python train.py --d_shared_expert=0 --balance_bias=false --init="normal" --final_lr_fraction=0.1
Below are experts of layer 4 (counted from 0) of a mixture-of-experts language model. Rows are named router (the router's row for the expert) and show model dimensions 192-255. Each number is 200 + 40 x the weight over its row's rms, rounded and kept within 0 to 999.
After each expert's rows: a language model's description of what the expert responds to. This comes from a sample of Wikipedia text that the model never trained on.

# expert 15
router,226,156,148,220,235,161,135,209,211,229,123,240,245,172,178,253,241,246,212,123,122,216,233,234,177,187,215,241,206,193,258,222,199,206,156,225,251,184,138,142,231,153,224,163,193,177,216,254,292,206,215,235,206,222,193,174,174,173,296,185,213,229,212,157
It responds to: Name pieces in lists. Second syllables of names and words after a capital or short stem, e.g. I'van'ovich, nom'ad'ic, Temple'man', in listings and footballer rosters.

# expert 10
router,180,188,157,241,178,232,137,194,207,238,159,231,259,212,211,240,153,213,272,138,156,233,246,268,204,214,148,187,165,222,247,216,234,205,164,254,246,185,138,181,237,154,182,197,194,155,170,238,216,268,170,238,239,197,216,150,184,145,270,144,197,195,212,154
It responds to: Taxonomy and science terms. Word pieces in biology and geology text, especially species and genus entries, such as monotypic, Frostia, biotite, craniometry.

# expert 2
router,176,212,155,234,174,251,158,209,259,252,178,220,283,197,206,242,203,262,250,140,133,194,211,249,106,162,173,189,153,226,217,197,192,207,151,218,244,126,178,159,213,266,231,187,231,185,152,218,187,204,194,261,231,209,248,144,160,179,260,184,236,221,215,170
It responds to: Pieces after L/P/J. Word pieces following a capital or lowercase L, P or J, plus table pipes, such as laminated, lung, Judaization, clinical.

# expert 4
router,206,208,139,170,150,242,129,194,149,230,215,235,215,205,114,243,177,242,253,147,177,223,201,258,150,165,201,171,97,238,220,158,186,224,189,219,213,175,217,176,264,167,221,235,216,159,178,169,279,254,196,149,279,208,199,147,216,119,249,162,219,270,224,218
It responds to: Sports competition terms. Sports results and competition words in league, cup and tournament articles, such as loss, draw, relegation, round, Championship.

# expert 12
router,138,182,143,253,182,267,150,209,174,251,139,193,187,158,213,277,263,194,220,206,120,211,228,184,179,174,147,203,172,204,258,264,213,177,161,156,253,123,128,172,227,199,262,212,233,210,164,252,182,257,182,207,251,195,279,162,179,202,228,212,210,223,226,171
It responds to: Pieces after s/d/S. Mid-word pieces of names and words following s, d or S, such as Ask, Abdallah, Odysseus, Dark, Grimsby.

# expert 8
router,174,162,130,227,131,222,175,220,201,229,177,220,269,176,212,258,271,217,222,162,169,256,238,257,114,165,151,230,187,250,234,203,212,228,202,229,210,253,162,183,257,162,223,231,202,140,139,228,273,183,145,213,222,165,230,184,159,191,226,179,250,235,172,208
It responds to: Name pieces, odd bytes. Name pieces after H or V, such as Hibernia, Victor, Hard, plus raw non-ASCII bytes and some function words.

# expert 1
router,202,192,127,259,176,242,100,185,210,266,171,251,252,192,188,265,208,229,252,153,140,220,236,252,168,176,146,238,158,235,246,183,207,235,172,222,230,183,157,197,231,177,224,207,207,183,179,255,221,221,156,215,239,191,234,147,179,166,294,184,203,228,246,172
It responds to: Digits, table pipes, name pieces. Digits inside years and figures in tables, pipe separators, and pieces of foreign surnames, e.g. 19'9'80, Levinsk'ý', Szcz'ec'in.

# expert 13
router,135,197,142,220,143,256,125,196,216,250,238,177,290,160,211,245,196,226,236,169,163,227,232,219,147,208,182,215,141,255,170,240,198,203,197,209,251,166,179,220,205,215,226,197,181,208,206,237,185,165,203,211,242,219,251,141,193,174,278,190,169,174,254,100
It responds to: Word pieces in names. Inner syllables of personal and place names and words, e.g. Contr'er'as, Pr'ash'anth, cr'ash', rem'aining', Luther'an'.

# expert 3
router,149,194,118,229,215,174,138,285,207,239,179,206,224,136,235,242,209,208,257,159,145,213,270,259,179,201,116,151,171,185,268,177,222,228,136,189,203,189,175,154,261,153,207,163,261,157,178,249,229,216,205,242,206,198,214,154,161,159,265,224,223,216,267,135
It responds to: Syllable after initial g. Second syllables after an opening g, as in g'on'adotrophs, g'rown', g'on'faloniere; also commas, during, following and similar connectives.

# expert 6
router,174,200,182,291,157,217,132,227,162,288,92,251,242,121,195,250,240,182,262,159,223,180,203,195,190,209,140,246,163,247,234,243,178,181,114,195,227,203,162,167,191,163,241,186,211,190,158,259,226,187,180,226,183,188,212,163,188,202,312,204,195,181,305,168
It responds to: Pieces after C/c. Word endings following c or C and participles like located, elected, included, such as Genocide, plagioclase, Civic, Cuba.

# expert 11
router,194,200,133,268,169,270,97,169,238,253,188,246,257,186,187,257,189,222,252,166,139,216,229,251,177,180,155,224,152,228,245,173,187,223,166,224,238,188,171,188,228,144,221,191,200,202,178,268,230,227,165,203,221,189,252,143,181,156,288,176,215,220,267,154
It responds to: Middle syllable il, numbers. Middle syllable il in mob'il'ize, B'il'ly, plus digits and spaces in tables, and common words like of, wind, kill, plant.

# expert 7
router,163,242,158,212,193,201,65,242,224,274,199,172,215,193,161,267,244,201,198,122,144,204,258,235,129,156,147,229,163,210,269,210,250,235,165,172,196,212,178,207,220,175,260,235,189,231,176,279,261,281,194,230,192,191,209,141,183,241,244,184,172,182,282,180
It responds to: Mid-word suffix pieces. Inner and final word pieces such as -end-, -act-, -ation, -ription, -ates in names and place entries, e.g. Faz'end'a, Inter'act'ive, Emir'ates'.

# expert 5
router,211,199,138,245,192,253,114,147,203,245,182,226,225,173,209,253,207,249,271,164,109,243,225,239,191,152,139,238,180,238,232,185,162,178,138,226,217,149,194,180,239,129,166,177,205,171,188,259,174,224,199,236,188,175,227,157,193,144,268,204,170,247,265,132
It responds to: Digits in biographical dates. Third digit of years in birth, death and office dates in infobox-style biographies, e.g. Born: 19'4'2; also verbs like died, known, killed.

# expert 0
router,205,229,181,266,168,217,145,224,261,217,178,273,253,158,214,233,230,228,213,183,119,218,166,218,141,255,197,235,139,243,208,162,182,186,248,265,260,160,222,181,229,206,211,214,265,209,194,214,207,204,206,218,248,219,217,188,110,108,219,202,201,235,194,180
It responds to: Mid-word name pieces. Mid-word fragments of names and rare words, often after w, o, e, u, such as boast, Steindachner, Fujiwara, treaty.

# expert 14
router,204,197,120,262,174,236,96,182,213,265,166,251,251,192,189,266,204,235,255,155,139,215,232,257,166,178,145,237,156,236,243,180,201,231,169,224,230,184,153,192,236,179,222,202,203,180,176,260,220,219,160,219,236,189,230,148,177,166,294,181,205,228,244,170
It responds to: Punctuation, digits, tables. Periods, line breaks, spaces and digits in tables and number lists, plus some title words like politician, University, Jr.

# expert 9
router,164,168,152,220,205,244,151,197,185,230,135,205,237,199,147,257,183,224,268,156,147,192,196,248,177,231,144,211,155,205,243,157,230,219,187,221,292,180,161,199,240,243,229,181,250,180,142,243,158,201,187,226,242,212,229,188,175,181,285,204,231,237,236,155
It responds to: Second letters, number digits. Second letter of a capitalized word (O'b'jects, E's'chwege), -ically/-ially adverb endings, and digits in decimals, coordinates or exponents.